From a checkpoint of a small mixture-of-experts model trained on Wikipedia: 16 experts in each of 13 layers.
Below are experts of layer 11 (counted from 0) of a mixture-of-experts language model. Rows are named router (the router's row for the expert), down (a neuron's output weights, with its number) and show model dimensions 64-127. Each number is 500 + 25 x the weight over its row's rms, rounded and kept within 0 to 999. Numbers have three digits each.
After each expert's rows: a language model's description of what the expert responds to. This comes from a sample of Wikipedia text that the model never trained on.

# expert 8
router:473462482485475554497505475491499513498484596530458480527504441517469536490517480492497523528480534480511496511546531530511523500523458457497525541442523490508524563500491461515493492496508501
down0:512475483512485504509506479477540489518524520483524491491547486506507508513477490564522535523560515536515528498533515546504520524455473504509528470482516481466491551480545515485497501480517474
down1:502564479516521518528476457503507515499483492483521509556515495526501476520524539525527486477496504500554500498498531538499530451492490517493490514532530537486500498551461469490454479493501460
down2:461499540509522492510507511453547497525507460513486471501478490522471483492520502491517519465484431529519481437564503505489483481482506476495512472498504522474469523518510479509508535509509514
down3:479531512479458526494495524456486459509550537479436555485545497508458513505513495486501504552492492566497438484487480527500491498436488496503480483503514505499526495457515490482485532465477462
down4:537519491504526492481530470499525456514462517521492521493511538468495481489518483503513477443458514471520517500520478496516442523496479520501492485465479476533486521476478526536473492534468523
down5:548460467498505526468488546511500566523508496513493464539486513498492476512523503551516527472475513490490516467505479503480510478478510488530513568500482494493482452489435492498506524507535509
down6:508523521483490526460471479468493502521517502486471524479518486506441531525493511497494504501456498474529524520544496486542483545528528477479504508486528520525474512520508456512488442492487492
down7:546491515511492494477521496536455545496464539491504504551471514486515499520487490548516533506491510500534534503537538532507514514537495483502475469488517492502500457498463505532501503556557485
down8:469508507467496515508490482472503492557491496530477496515518456519520462513480472503496480468483495528494494512527530514526535475441493486517503528505498522521477481513494514504509528506490501
down9:509480517468535507488497473500516520497463510497507491502494498521475509508528493478478514442489490509514458496518495550511489542475552491500515476497489503489496499491502477479469504491534491
down10:484492481498517483492478501528538525465498479471488488475467493456485501525495492534482479491528479501480473481483478457508482520476511485507497470459504514492536495530530521469534548517510506
down11:551522488527488513526514480514528528487491446511517448473489570472503511473473493529489501430489453537497499464488506479514457529515493516494467544455469486507452476518482480484503495464495506
down12:495479467476480520470494507496506515543531511550483522505490493485520494491509498472465483549485524476513485555501491507474523539475511493512526513480510500483512553501514481492507527497536468
down13:499523537550502548512475524511495514447476514482479496503537576547489489535503496479566459480505503471502475488472456478548478518493498507538506510470492547494520460505496510526492492489476478
down14:468497499507524497500506453489498532492507495463507537525538536502539528486499506488512454548486503467520480466471496495512482484518509478525546498493510499490513523507493536497520508488499496
down15:515430514529496456507489513505512509522507482510556485499483509496461457477503498515491503521481497520547530483489464514528519497496485453492493491552511491513449502502565478508540467502496507
down16:504539539556499482534461534449470479509544529540489492488500512450509482499509488530487474484516451498511475483503493485501497507486514467525459513525510506496481504528503556491492496533512504
It responds to: Opening parentheses, slashes, subscripts and capitalized codes in tables (country codes like ALG), plus non-Latin or accented byte pieces.

# expert 7
router:459519458502472494514466479495565522524523480509464518486499529555550469502489508542491538566520422523510526491473538547468483450526473526519456498470494513493505479514542523521525507535503505
down0:461521494490475508497478492524521475504498486519497482507532591479533482457513495477504501502550495482538509537498443551472503486489477482521518507485480517512520529524521502504515555494516530
down1:464507498485518483522490518479488500514500400513513473512489498532482511494530506536494507492535478560522485467503479482468467500513496557512491454546499523481475487510509509504447496502478493
down2:497497465520501503450540486494519489461471487504455480490498482493458479511475493436543519513480494508463462493506558500516489474482475542498446479535509462514515565488493489526484470521512496
down3:584550506518505480488454463495532519504465511525482482487540539497536499480508521526533505521508510478521520498504509488501507480481485519519479554495493456532475479524504491493523510480488494
down4:493433536528488468476499471507517525522469478543477468458455474532490480492535542509517508470514513511499538545494541498469546526543527484500447506479504512523487482497502496507516472472528532
down5:510499491461530496477494466502552522538491497501507525478479499512565466517591504496518475474512500494511522515459531533487512489493476499500485475488531547541474503528504502557509492479516498
down6:506486490509499507472453512557435507502516471495517500496504528452480478543519500549457502503526464514469459510473461473507446508508493489492510495489536489496502528466492479493505516514577505
down7:496549468511524514487512527507497522486501510508512521502481461496530531512516456512482536496496533529477543497438473485482507517465517544481502480493485486528513529537481498508522524528484532
down8:519477502498502487488442544541495517544496474468498458522503460452534471474491550523506525506477469496510533484492511484503478495510556473465481534514483492512462492482514526558511474550457515
down9:500506561477496522525513463494479485494505475504525539524512503501508504509482430501520495472506563490485518505518456517494546444486501512521504484514460467519491537509476525530522495481539515
down10:500525467513461517540503522521442536500453515493526479509485491519521512558505481529462483516541531459464503503509543505488493479521492466472462513458509512466457503534503518506547521468490519
down11:509523492479524525510534499527481450493497489477484538459501473455468498541500484478536468498472569517464450498506519432478515529462527504496511497492484455499511528466509520491493495517479534
down12:527469475497466493476519514485501501504496521535455512489494481459502502507524525493496549490484518494484517520527539478516500466488510507475517457506446510481522544517520521538518516465534489
down13:486536488515550507516499494524488509499520469512469458496512517504455484469511534500457512464534504470535495493493494516503522509476539467490488471537471498507532508467496521522525550509501475
down14:465517480504503530481437473497503560479476495512488520478497488482533514499496449511527514487539434517499493506489517499489496515503475533471518490495539500506540529501483471506541470463517448
down15:499492519555455519500511520519492560526527483499494528494457475491471520491520484492523479556529487499455502452505518526530519473453480494495452483496492493523482499449466451503523524471479505
down16:496537494495526511474550547520508500514505500498525465475493481486510477499519524520486485482495404508508503478527510500483537483500518534504501492474443524514487477496490502509511499498480455
It responds to: First names and name pieces of people, especially after "by" or "replacing", plus pronouns he, she, who, such as William, Der-rick.

# expert 10
router:561468484510482472499498484467478548492445511509489493503546501499506513507501476515486486528490471497514506493541439508503521525501529538454510488505502471502515475499492464471548509443482526
down0:454506477470568494530473518527525520506490463472511523511498473509478507533553498516551490490527497484470507470506454506508501518516506513518531523485499496505520473501477503523503530523500511
down1:514507486500550458535491495500517496489487520493472509487461481458556514499502545534511467446505486554518478554520490500521492460483540464479523490466503524469532486515488488551522520492519567
down2:506503505469495502494487540456505559515505493464499507487515463543461506514530488524534506557449547496492526530485484520503519536531506533503482489531477534506526527501486490474494507510489523
down3:461469524489573495486535505549503505457479509475541460521472509496536513492528497520496516479494502530456477480486519513516543546502500523512515493488535560480488523482539464513539481479510529
down4:491487492486518488467511534498513498503510486497476486554504518470513450492521470489518526514452486516504518482482533497508518512498483540460509510506444488452484496521477476456511508512509513
down5:472483542484497510507498472500478501529527495524511457490511462503556528536517533503538510537490500464493526507548458499514520531512486513516542503536527557470496504483493483458529500501546486
down6:521489476496548523495486472522537510480509504465508512489478507505525479481497528464464520512494532493529488463488507466518499494525532453495504485532532509475507522518497466501483516484490485
down7:475525468519526486519526551493484494474476515507536495499526463491511501498497490480490481480532538476430487521513483494525479491484462491463478461466514495498511521475504520522527507532506531
down8:484529474504473481542509491512498483512523486515499529463474509490500466532479504461521469478451495539477469513523478468548539493505506518463449492511537470496495471470497519536498538491520495
down9:511490488487514502499514540490500479467460472532506495537513522457460516464497543496476480533480537467508461540492543470497496443481515530464499471546472503487494489543490518558494458478516500
down10:455517471488540519474478491517511496525487518491481457524485473518504513519496533467553502508496505530501503462466478485485494483518533467513512528472507472536495460494496480533511472513475453
down11:493517463466500502501529521451495507533516474485535530521524497492466462492516504498555444450551508489515497535490498485515508459515481509497495529501533500527537528467545483467532507489475493
down12:521452489520542499440477548496505474494454504555490511498478479533509537525489480536468539513528487516525513533477481505525410497473500494500489468500493519524484497497459487500472516479475511
down13:504470536499555496487505495503489514485504502482472503515498486511517493515491494514529474512485542525512505527463506517487492490503490546472490488528502512545535512555483491479467561505526485
down14:481493478526498472484532493523487535524499461531509520456502530465522493476495517545519496507533467509475469468516490494477476499489479528519473484530465496478529520519552458507483507486517484
down15:508468462512553487490492532558520496522493516500518565513508536538520475479490498546487518468539517506533463530502474457528508505505500480469460506487483521464527498443523554541513560513499483
down16:515507482503492505526465533484503547468511494486500483502488511487502496533519481512499510513476502511497466494461514483492470501502518512498522503487502475486534483554510467487477518465461524
It responds to: Past participles, verbs and modals after was/to/were, plus pronouns like it, they, who, which, e.g. served, located, would.

# expert 2
router:481520504556513484507464510531492521493555506517515507488438513542494486502532521493491512488498526497493482495479507517538506478435497493470489453499527482546474470497475519504509535501489503
down0:524482491455505495496507468516490530518479526549490513459523522492495502464462515534501488496442469522523479503486476530445466503517515515478548496518461511541503534488468526513487513471481447
down1:479494524499462536472462552477481456530451511442486485510478538480460483546485514517510454559543494505453488474481517532485506481471473490505537502534486479484527505485469539531463471486505541
down2:439471509503488502504549488477512487465499502469499502510471511475516492482477526526484496506503497525493488551496436485487489508499492472487520533482500519506529456496490513494509462520497480
down3:497498505447512478496507487537501476507505484493420519499469508497510521487553507503534468492514484484477482484519486522497581513544526505511442510504477468568494506486514535478478493546484502
down4:465503502463481506489527513486512500511498495516494479495474554498513511459428504520534523505528502460477538520509481528485478494518474513493524481458502510478515480519504447518469534462444502
down5:536514509493509501506473485528470497486530469483509487513480466515495504486518540489522469499480525490485524540537491486482505462509480504519492478508491549475504508495485513533486496486512516
down6:488504463555503497488495465494515514494472474559520497508490485513476480505514507525481517481508520526507492509509516487511454491476510484480505464491469537525506456556492499504500503494506513
down7:495508482477449476484480500456473515506496495518498478468488479540521501493512535526496520495528533482539521504490476537466524534553504507493530514522522526513445504507445524559512502506461485
down8:482499536472511492489504536518474468497517499494502514492531488526488460517499535502491482499519488470521519487507513558505507491451505505466494490522437490531513509489493458496476492456528501
down9:510488530505489498479480529493489520495500528497473518476513520539485520496514475486504515521513541518494469514512534518519480484463519478541545473507543467500494510518546456544515524557498507
down10:500464472505515523508501525448554465506503477508494521476513525486495506485465472531500506489508476535497503535522474512510521520495513484500463519522514479461459487492475506467538507499463479
down11:491466449512486498493526523530471490490500515518541504523534537505517441504486515529515482568536528480457505490477502510520494497475490486526467500464535447510499533487481527486489489524430505
down12:472514525470513484507490544492450470537516442501537495502504520504467505502479518504497563508512526519493486494487501471526530492485506512521503505482474490522449527517494549488473461495458467
down13:553507531463501514522490505477490543525485495438476481489488478481478483510500476490520496492494512489504471481491511480504549513538481485482553483534478490500503503513461506465527485517528497
down14:510492533464498477544504498528471487469522467504481494516477515492518498563500530512486506488490516488496503531481525553518541476462503471509491520502478490528501508504493465495531494453532510
down15:469480487511475492481522516519532532516512493505566499507488478494477466494509510476500491464482477513491464526467518459518513519461509487465497498518516480492487519512518488556484477478523469
down16:507513469507470532463523495486469511503498525525504518544464518489497522500557473450473463457478443497534493517461513507509487447524480528519499531462517531480512535484468506525468473495531476
It responds to: Common function words in running prose: articles, copulas and possessives such as a, the, was, were, his, their, been.

# expert 3
router:537483496527490500451525510494504511503486519503488514520505477475499516504457497504476513516494493470489491498501521492451505456493489509489494523442486492494477525491510507482492479528493508
down0:468473491493503508458512486491506491504476502521509479501470476543475531542522504532465530489478479462501514473490532491522488477527523439488472491510466541498505489472481512462524509480446489
down1:482497470505483499520478530508497488517494471503524531513526564489471473475505491494509481485480478522501547436546536504491506492512472500494457516481507527477464521497505501461482513516501497
down2:468454536493511475499496543493536517503492507495503523489522496441521492473482473471520518480521539525507472514488492495542486472472534496527490489536528509537489485504517521458495455508469510
down3:464447511495580482493493501484466529489543481497490471476503509506489480494523470501489468529494465465508481532490522505492457519469467502515509464536558529485500479493491539518477502495466522
down4:500503532505506533488516521490489473513510497537465529503525521492467477488551520486505534500522511513443497460492489484522535433527522485539488466506517508491494488504495517493484519505490530
down5:518556530528514528524514475512498537445498501524484522527491524502450492480487477489488481516506493511499483551512486502473533432516461470524572487505510490519480474466527493517492468518512513
down6:497502512472550507484493452479537506507500492516518512483447479437506464484483540488486492499504509541498475464521493486531538478489496480498478503473510525449478507494490491523510459445523560
down7:510513488512526479526520524502472488467539522453524528473499478498487479495515481479528496490519501510478517517474536535479471534465499507494490531470503532488502454504546507497516508510483560
down8:499487481490491517482530431529501565486512512502512480524502524489567517486512530488500537547500539503503508492529529490519543482509474514506500521459495519487505485468443482473540468515508522
down9:447476514482517459510445542495488507469534483483511479441495517480522478490531471530492499524495524507510513507520460473525483484500496483518529526521515463518524516453469505493491527491518504
down10:547457497512494521511477473511515511484502458490482486499475477506506507512501510533520529466457491521498512536483527519499468495474501515517476461496516474494500517529459522506513550464513510
down11:487536473516482488472507508520446504482477496468528508485472476494480478526495477485531509506493532556483473489475489463511503506477493490499553470478497489508504514539505486512500488496530500
down12:484490524515474489497536530479469529505510497507512489495510495553487523496491510491512530518510540521527503477552514535530525543506522529488477495528502482498516513499515516532499509500508550
down13:500545488499500548499474496478513522496522538490522496491496488509470471522497517515501511504514479512503515528499521502523537492530513521466489499498513472519500494459492458497529496512509515
down14:532500485464465500547459515479573497492511551486453446494496519500552509516461513546511495451546493498516469490465521491513492522502519546501512570506500515500489489534504525498469490504482490
down15:522492509487508486510511547504480508523483498527468511528450517448505476494457483516478484497489565528505485485473505489498535506498502500523504470523501507512467470503523450537527499530501477
down16:498463477502556461515462548487482495509521540519533521497519501534444502502491499491443471539516485470479492529524559485496477475505487456480485482521502485514494456481500535502498452540484534
It responds to: Table-opening pipes after headings, line breaks, and first tokens of quoted song or album titles in discographies and results tables, such as | Rank.

# expert 4
router:474490523434511492460506513516451535457490507465537501502552497462501514496512521484507490499522521505500478517484492466508517506501539540525537493544525494483518502492450553521500514492457461
down0:514507525499516519444473495516525504495464536484538554509527509525492476476496498540483498460483481503505531475534498509485524485494494522485449508489515456542503482522532523511482518452547478
down1:489523530488448462450486505472455507493470475518494486512499503533487511512504467482497479502536525499481519495521478471463464482539483527502513486502488498503460526456511474496506524503486479
down2:478475486508478527508477487495482495510495504505498534538537504545486496531567521484505516494494532489494529494508501508487504514476481496531468514528485512503528500480465517549504497472512496
down3:487505558493495504495497515493516499522513481497485482473509489526532537496412490513538468529452491528510518496509517465474519527524507497497493492465530498469500498512496485519484509468464529
down4:484523521502478506472435526520523462576547510456486534501514522489479513510509551484483515528515467506520516536493494498492536542481479524478484498501468523514480479488536526478505502523517521
down5:508469512492508509479525506557515493485504478480488471497496521499523488464512520477542509507497464503459506504532505560495509516485511480504498480500499467514507496510491469507486521534458525
down6:520509487503518522525454523546518496507498494474511491517483495527482487536501525518490535480478528487513508492468486455489504506501500478528533493501493529548528497500483424497522484515526466
down7:480481446516513501496496504542509452465530510514509499550525438517505496508476472482492460470541476556498501507550506493537497486508484451476497491510516524495492491510478525476501525497518497
down8:538455508501492510509517524517509518523477500482507481471472518555447489538487546481518515552478524474482504499481557532499520485481487512476479491502460504474512481543505465524494483431523476
down9:514521481524541465501510528500536453510507467450461521522546489506450555521478548505523501493446493517480481485521541507520488514558534484484491508518499517471507476508468485482511542509498489
down10:505503531532528483513442455513498516476456537510491493477496535451433518516498508536512534501561486498471481461551496493502484521500501501514485485522499502484466479497488491505531457525518505
down11:513516479518468547488500466509468495455511520484505520488512516466500464540547510511513491475463474512495556472498444533485491485534504518508518490527495497472437478464558510474481503473536530
down12:527506462512522511470483517502510519503500478512461524526464504487530502489488484511495528471503483490475479517513511487498534510519521450483494545458500488494497516472491473495524512540550546
down13:491485518564491495508540484527507485539491502511512508507510497537523485557474480531479490492510493534508466492473456453532504556503455522524483500502491501485493443500532478514459477518496494
down14:530508486532535486501478505512455476487510464465470534530489515520494520507534481481552517501436518470521511522518500491450529440508494508513483540450539519483495525513486487483476519480510483
down15:510534504492489476428507448505490493534495489498497500451516491504511541492476509460487503496485509509480481539494468497463502498519486569496517538531506494517504532504525547514529492537512495
down16:512505532523486533487495487476467530521518505502523497465476515500473532476507471513518562479485480497503542520527543519435508512457486536497490498523496507563489518500516523521484529487510472
It responds to: Opening pieces of words split into subwords, often prefixes or initial consonants, such as re, ex, dis, comp, det.

# expert 1
router:456493491519534472492507501482504460512475449450450502496501520450496501463483479479566504535507486532504469523517492534467502515525490497498508480489507538492505511502521483519480533501468507
down0:461509508491511483521494517458501462533514468519482445538483506509468533502507506487529514460517578512479552507503482499474484517465474502492490475519457508471489445475500498484515499489524498
down1:536504515504499532494496526502517537501530499501480504507493501527542501541466524504484492553496478523529492495512500500513507465517501517497509501530495522495532483512457518501560519487482485
down2:485531505485473489486492525490480498509498498477489486524511507478483511465491561525500497492465519470486517532491514495532516500478486531514494538456481503520528497560485488497533473516521521
down3:486493528525508504515496490485506515472500484532498562534533492517537446520488547532438473474483518495471506554490550499475515513553531486498506518479503482498480465505493537495498522489474490
down4:496493499472476456461518479492434523497536535486495528510521477474488558507469491526502490523492511483495520479485507527507515501526517497501530505498556499517489485557513526519498439488480536
down5:481514484503463488522488504462467500518497505479476474511531542544454501469537496502510479465533503485508520501523512483510494507481481536505542518483549476496534504467526474492548512470564481
down6:469480546512542517514509522490518519488541512474495477515521452534508558493475453496535522530499502523511506488516461516494492495491480476485505498540504493498508507527507552487480464507524510
down7:519538472493495471508472522539541513544484556495525497491452534512495466505490530473492458537506467499478476492491510528491485498508492486487510487547495493498480499469476453544540484496499451
down8:488531468512482497493438525485501479501525470505469489515522521491536492560498472508474497482533514471508502550500530475468497503461497497499486525514483528508498494485504486498482502497518502
down9:532533532462528481505489484517498485480518533516555491477489481516545516487495484513521509503486524532507487476513528498523439522526471530489515524510509552494510491488494534521472486522473542
down10:483455496543556509515474516486521471529500470505469506467526499512507498489526511535530506493520512560553507453518526465522524496529493467479517500523472505527547494507477507516509492468458525
down11:531530510476481500527490511497500516529480524483478543515552523501482477506510467478500447464500532489496558512463480466515477552492492516506521481520513477483502500537505532494465470481526481
down12:508554545471470517514516484509506471501500540476527473479492538476478515477507523500484485518464506509507498492491534468486505513507510490479502507491493484504488491499503494531503484485506521
down13:523517517484543460478461506491516453520509469473481506537557494497508539542477501485502497501517507472509493527463489497517498516521521497491494505524452540510495483464513452507495490475485497
down14:497499478479489494530539491452523455533532479480555473477475551518464466476489538509515518508493537497529461492489507459514506457522501524482480509525503421501541502501524497508508504479475493
down15:511516558508525526483497478516495510479503504487485450527509441515496481526525484488505531517496508516491506462538500500537479510518478507510533536486558511502498540518443442508498515529504480
down16:479482501490455547489495552496490512478535500504526481521526519481555528527496489530478521467517483499503516519459519506490481517481490469484503511471527519491559493479513499498502463495491503
It responds to: Word pieces inside Latin binomials and foreign names in taxonomy lists and infoboxes, such as ret-icular-is, Acipens-er, and Species: N.

# expert 11
router:511488491517491519502533490478563454533529495500550480456458498481505472519484533494513484477477472492494506507523512434461476507470495460511491480532492532467514494496490490504475523515543541
down0:507490467499445511523516485491541503480482478522504500499505501557478489430524485513482457508469499530486461497517551493505522520516470480478517509529469492482500515494526464484492459500485520
down1:509504502487481485506506521510457513482489480501512501501519508490513467471502474512476533494460510511513511502509529486478496520524498461578475480530527504500484497513480540519521490506491478
down2:508491505481490465525497531518469477518488495493507472496512509519488514513501495545519552534510490429494507519537508516440541470484484520502530482489493513518505481505517512518440490470484527
down3:481493508479474487479519473457520528485513508515506492509481486468486510514497515498546493500540478544537519501461540507574513502489487487517476528519486505515505490467498532501482460488543535
down4:502494531535526502492511527495502472507493525477496451564490490495508503484475505432504492516485529508553484487508439536488488521489533504469496498503462486480473483543498520532490500519479493
down5:501475476484485478501460503492532451518497510503474490508473499471507501509484538484466525500501516498530518552470496470489480516498426485527504492465481468453503460532499473517480540522505489
down6:427499488515532525504511506520495547476491504503507529479457501476510492518480470492518489528535497489507519485515495538455498517464475493529527476486529483460498492510525548515495498548498530
down7:483485500530497514489528541491534492529534510529533527468517542544510507487451479514513481484498523547520473479522528544479510483521532551488538511536514496501492497523551481521500534519503484
down8:501530483466493521507519508501515486487531485468503502480497507475467500478504523514490505511503523516494558503500498503521494486498500497529566510484500535544509512510513500481496522534475479
down9:519462525486493503496518492495484494531506457472503489491527478499518564479526489482497543488500515463479484543460520497553507503497466494531528478509548470507487523550548540510487528479511444
down10:481497502490461485458484463493481455533539514480517502497480437452491498477512496463525495528477499521471494536484496516490473532495534510509515496525508484522485445515487488514469501458555480
down11:510522521487466480538502512466485547491523499501510464497495487517514448466456492507466522487546531495464527539512501547486511507497512488452449504505511530508493523493475500544515485469526514
down12:494475445477514547541471487469534462483493505505483500474491507483461470504502483504494506525533515507487482519531524463539512504460516514520509539471499497494473488484527521498498517519517505
down13:504466538515497490452484486531503492506524521526496525493469509491485523534511528479469561554527493499511478504494493501519488504504543466504454475462457540515504513475519489488469497503474493
down14:533527463486498495522513498518511497497500464560517520499483519540479525510455503530494496506512486536501410504497487469439558480482480464497480516475504505494525530485499480510498470477470551
down15:462461554475544438492460531511464513516520528502497493508493496552512520503477491514482523499514507464520536490491488527484515461536498484457456485478508483496491497483472520483476508480510494
down16:515521494530501501500483476502472544515529482501490532520516492518520506512506526530481490518549548538533498531486546493495514525504520477481471521486543530504507494524518480481452565513495457
It responds to: Words inside place, university and organization names after the, of, in, at, such as New Orleans, Columbia University, San Francisco.

# expert 12
router:482513523514497539486476485455502465479470469499486449481509529499454504544493469490545467471493513493522476468495495496540473515486524492501542453511461487485485496497469494491488508509471513
down0:519459523490513499518514549488536475462506483494494557486509472451521470487536527483479534519502515519555504540496525522533529465504525521514474497492483508502510504516528467515468478477475512
down1:514479505491504489483511487482548503429494505438494476521484489533508503468484502518512488550484461501524490544499482507521484489565494484470512508560483480472501470516516497507491522489505522
down2:485469495482540511489493473516527515558460497495509513504517541477520528471498513510504488508498502513513493485544476521524487544458515489463474519466549526536484497519484493475492497517493469
down3:544500471502482496501521542507510508484527492518459471493513512468506454480505518472517492511485493500504507471524548489494469500449483476560546492531474428505480493519494478467491543534509482
down4:487492513481522489492496525484534499532547483457445490480471472515500536523490505532508527492522510491499461513483500452494483513533491499496504512538527505518476497498485466551516479521464490
down5:473499501486488454465489462504504469482530453510542497497508482478472519528499498484546482501508515481524519527486531511494502503487504545462505548537506487484491544484501500529501518517497514
down6:504471502511491503492506488490541506479472540475512480481488510533548466490514532500476515583425525486531492503500458468506506470510488497507498531507517488503486536513538515471472508466519496
down7:492526495484520499502536480486513516538473548506543450477444473480492500483478472560501474494500531534499518502519490568465483438460506471482474459505504516487497531491501502529506541466496469
down8:511473464534478515529472492491506516523525510517497500533509485483478521521519493530513526536524540496576544476529472527505484519480523495529509482495490468475468508528521481482486501489475492
down9:501547509444507539496514509511503510484470482501409498486459519505506490501524531535483497521500507503504474536497478511488478524482487509445534493450465544489521542519519465496529488478524528
down10:499470501500524504530513559488469457461523471455510547479508475519483512515511490523542512503515512505494552484494513473477534493466535547454549495504477519524482517487434498526507538514476511
down11:477469528502485473512495493532491518460471510518512479513463489477508473524498505495537481499534499521469500492505506497476505512412504474507455504482488448455531535529540500507450497507489487
down12:467513493515553506461472463521509488490495503489480515464496450512496505498495512446499507496494496501497470455487499480468529505439490505474483504490513446479528490513503505461472476495516498
down13:514472522498488504492462537488490513498525514479463495514493495488456495534458486509469473555535503502543485495513531494493532491511500518516482477468533516543524508459455551471516517512541523
down14:487479490470500474516496494540499519527519487463480514473506500547486511521503528499526541532523535482506546522529486534536499506522505483528503525500506466473514496497541490498527487467491445
down15:533500548504436475469506562529519540478518480491455498463461548497502500529488489475491507523502531524519488457496427533520483494501485455462466483491547509466497524525489535485502469483504474
down16:545487523515497523479475504514487522536478479528476523477514475489461497537526530502487464478493474482516521552511524491510522503493502525499488519506480537509491499517485532507506527480553508
It responds to: Content nouns and adjectives within noun phrases after the/a/of, e.g. government, public, cultural, Nazi, plus suffixes -ation, -ical.

# expert 13
router:520545520492471479526531483495469470509528480490530526476499502499471529503452533531542488498485518514478500519426496483499470509535498483528501475505488525530506503496501494469487521530493497
down0:517499508528509478512545524478527470509490512481418501494462532497523484553521504475484493517492435468533480510519519500471509561502500438492489485525502504501527475513532489524491456508560454
down1:503529461467494490470498524477483515508455517537518518483476502469511518526470482498517480483491498533539513520509510470475482546508532484513521547548520464516535510492551486504504527560498530
down2:494533521492522518501489544459505541509534518484486524545472505506505525512477518527481534526519518471472519518552519502519487532511491466526501473454502511505502488468474516518519506467522503
down3:456488512493464497544468487526465492561509538501488514557505476530464510488470510496466530512530535482517523495534463488480493520517479489506436497512520481492505509498523544487508535511492504
down4:452477514522522497499511550518496532475511517558510480480525534503505495485524460495461521487487485473511502485483502530517528470502518530510493541481501523516494498509508495506499506503515533
down5:483534495483465471552471462508499511479498505497505461485473529514490485491461465529486511504516509483484503526498498500487496450488503519495491509514477520503516536505523524505503504507482481
down6:496448533469504503447486493519514516484518492539535510541515478468477457516487487516499512575474532493471516477511531522460482519522485466449498486510497509492515514554526536468520496473501509
down7:514512528460459489532469486491481529520501471489531476506542477476492488511473523502513510520500505499507523496472524532492490476449431473518465507487501472469522517485493513528538477521487503
down8:467537543538557476462527517503549472483540463512457491527478474478486481506492494501499487470525502497509485511566488543492566484472510516504504477485511530480504502458498472539526457496532520
down9:479482502524513532496535531454491488539506561498509504513513484531559457497492498550553480529535507505478515468522490529511497538460483532495557495546486521473512517446507522491522484524523511
down10:487495486507507501534508540540519479542464475448531497470499513493486514526483468523470489520528510494501496459470523553440488473487514501513511507524500507500520555524535511481516482495467520
down11:456521529513493489546502498463514478532481523485474522461498485509513511553526514517542534472561498525472556498525487504486507529497483472520504496539527505516456504462470497457534504525490514
down12:557504475454491522538524510543470519519476538511499499497489510519494472492485540506520456460504468502500482514496501519484500484503492497486498542506492517487469468500488466484517533509541516
down13:502520511480490498531506491505492500478465519469540540501519529497532491542493511520513474488472459537509513496502493494484493572491502573493470447527515536510465512512453524443486534454488508
down14:493484547510500469483480476519522498492499501483518488513479487527518482463462474528492509518515476481510497532487528451479512487502476485511502502501478494477470516509488485517522523505515518
down15:482476501536475497454505467496506507519492488470509496523494449508483473553479491498497489516510493521512524474490507472517456504515503510489497485481436517539524449528554507499480483514476507
down16:514500457488530478514466495533495452532463461488508442513477523530545502472463470495520460516466463475471464504497510509528485527492484518502511493498503488497476514500502469567496479498482461
It responds to: Opening consonant pieces of non-English place and person names, often South Asian or Slavic, after a parenthesis or "of", such as P-ondicherry, B-ismarck, Pas-ch-im.

# expert 15
router:530479490484531473507470581533499515497552473520483475537507464491565498502528461482447480451511479449504542487463484494489514497473489479462442509492498526520471503474566525505541470526519486
down0:483515515513546485521540465474503521522493478535549518480488523532489461505503484474462496467460548472479504500502505479528518487477478511460476526487533507522459501494563484483483540497481499
down1:489559526499422517507510456465460486500467485470476535474439486478488488481548472485493514577480497503529474466533466491491531492518494490490468482477482518491494515472503497493526507513497516
down2:505494494506492522486498507506495493536486523483518515507486487542494506496488538502489476454542512528506478526482476495473503499543506439477512492459485508495519517462495463542518493528507521
down3:482520476517502512499423497491518548523493477485537485496486540501445487506519531470483466532497526511489527502522502506455506509551506465502498519485432520500514527471538487527510527487518532
down4:499507474512501469488501541451490506517529462500566481513499532520474520538511492479513511509518502475515532464519518482466517485437518459498538518492520494537543543507532457468469497489503518
down5:510520558489509489479493539497534515482512479496504510458513507534485476501523528482501524463501519507483509525512491536481448478534484537488480481516502495512461523488513491493490473493509528
down6:525510544489522513516483503510447469496477535532532495545533457488547460518501489486501487555496476467489531488500505473502433468521521495516479513516519470519490490492550506531527484503505473
down7:494490487526501531462469526514557542494486467491467534524478495531499477556483547518473520488499485471495494487523491477494496500486469477501525468463502542494443484516546492470459501507527504
down8:523506476542484526480502529495503467501486477469501549459491519549483519489484472522505543483509507543509510476452528520472492469467489486506491473500442557525493497504493536507506517502524537
down9:444491460497469528488502502486467513493510501500454511500548493520477472488447523497521465516481524469485532460477497485501481478478496500530491506522522468525511508508522520492472434486464479
down10:525505515522486479478449484485499520507580510485506487493489479482441486487460520508533517496458481503478481464513509508505505502526454538497503522490493517493468501518521497432500482492489522
down11:428469494483492509503496580512486523516478503486490479487487476473529522479508481477543503488502492519481495453524480514522486518526490497464475482449491465511507500509489490447514531529483503
down12:488501506491499443503509488527524485521481474490516475506506501459553543533484489511549468467510490512486591501528459510485452532525531464492504483501467518482481543512544532532519505492536482
down13:496494479516488495504521455460529508516482512475525506521504512522438505510492550500460527606504520486521444467492501502515517520561490456507522494509484477498512489511435503504529500472477510
down14:520497433522527486523506453536535470509519488485484491490521517507516498487542497494503541463510517466555508490500474506480507512486506546508513539488501498506480512494497539543494526450500548
down15:484489541487530486500507480474552538504484537530527492478514535481509509488504564540516467465494532489475512509459496460517519507482483508483502509502529495498511520475506497479495509464517524
down16:560468493507501516499561558512508517509489532461520496498502537545497496506467510518456495550488550473500536529510503501488433484507481477500511493494475455479472515527519523494527501479540515
It responds to: Prepositions and "the" that link a verb or noun to the following phrase, such as at, for assignment, on a pillar, into, during.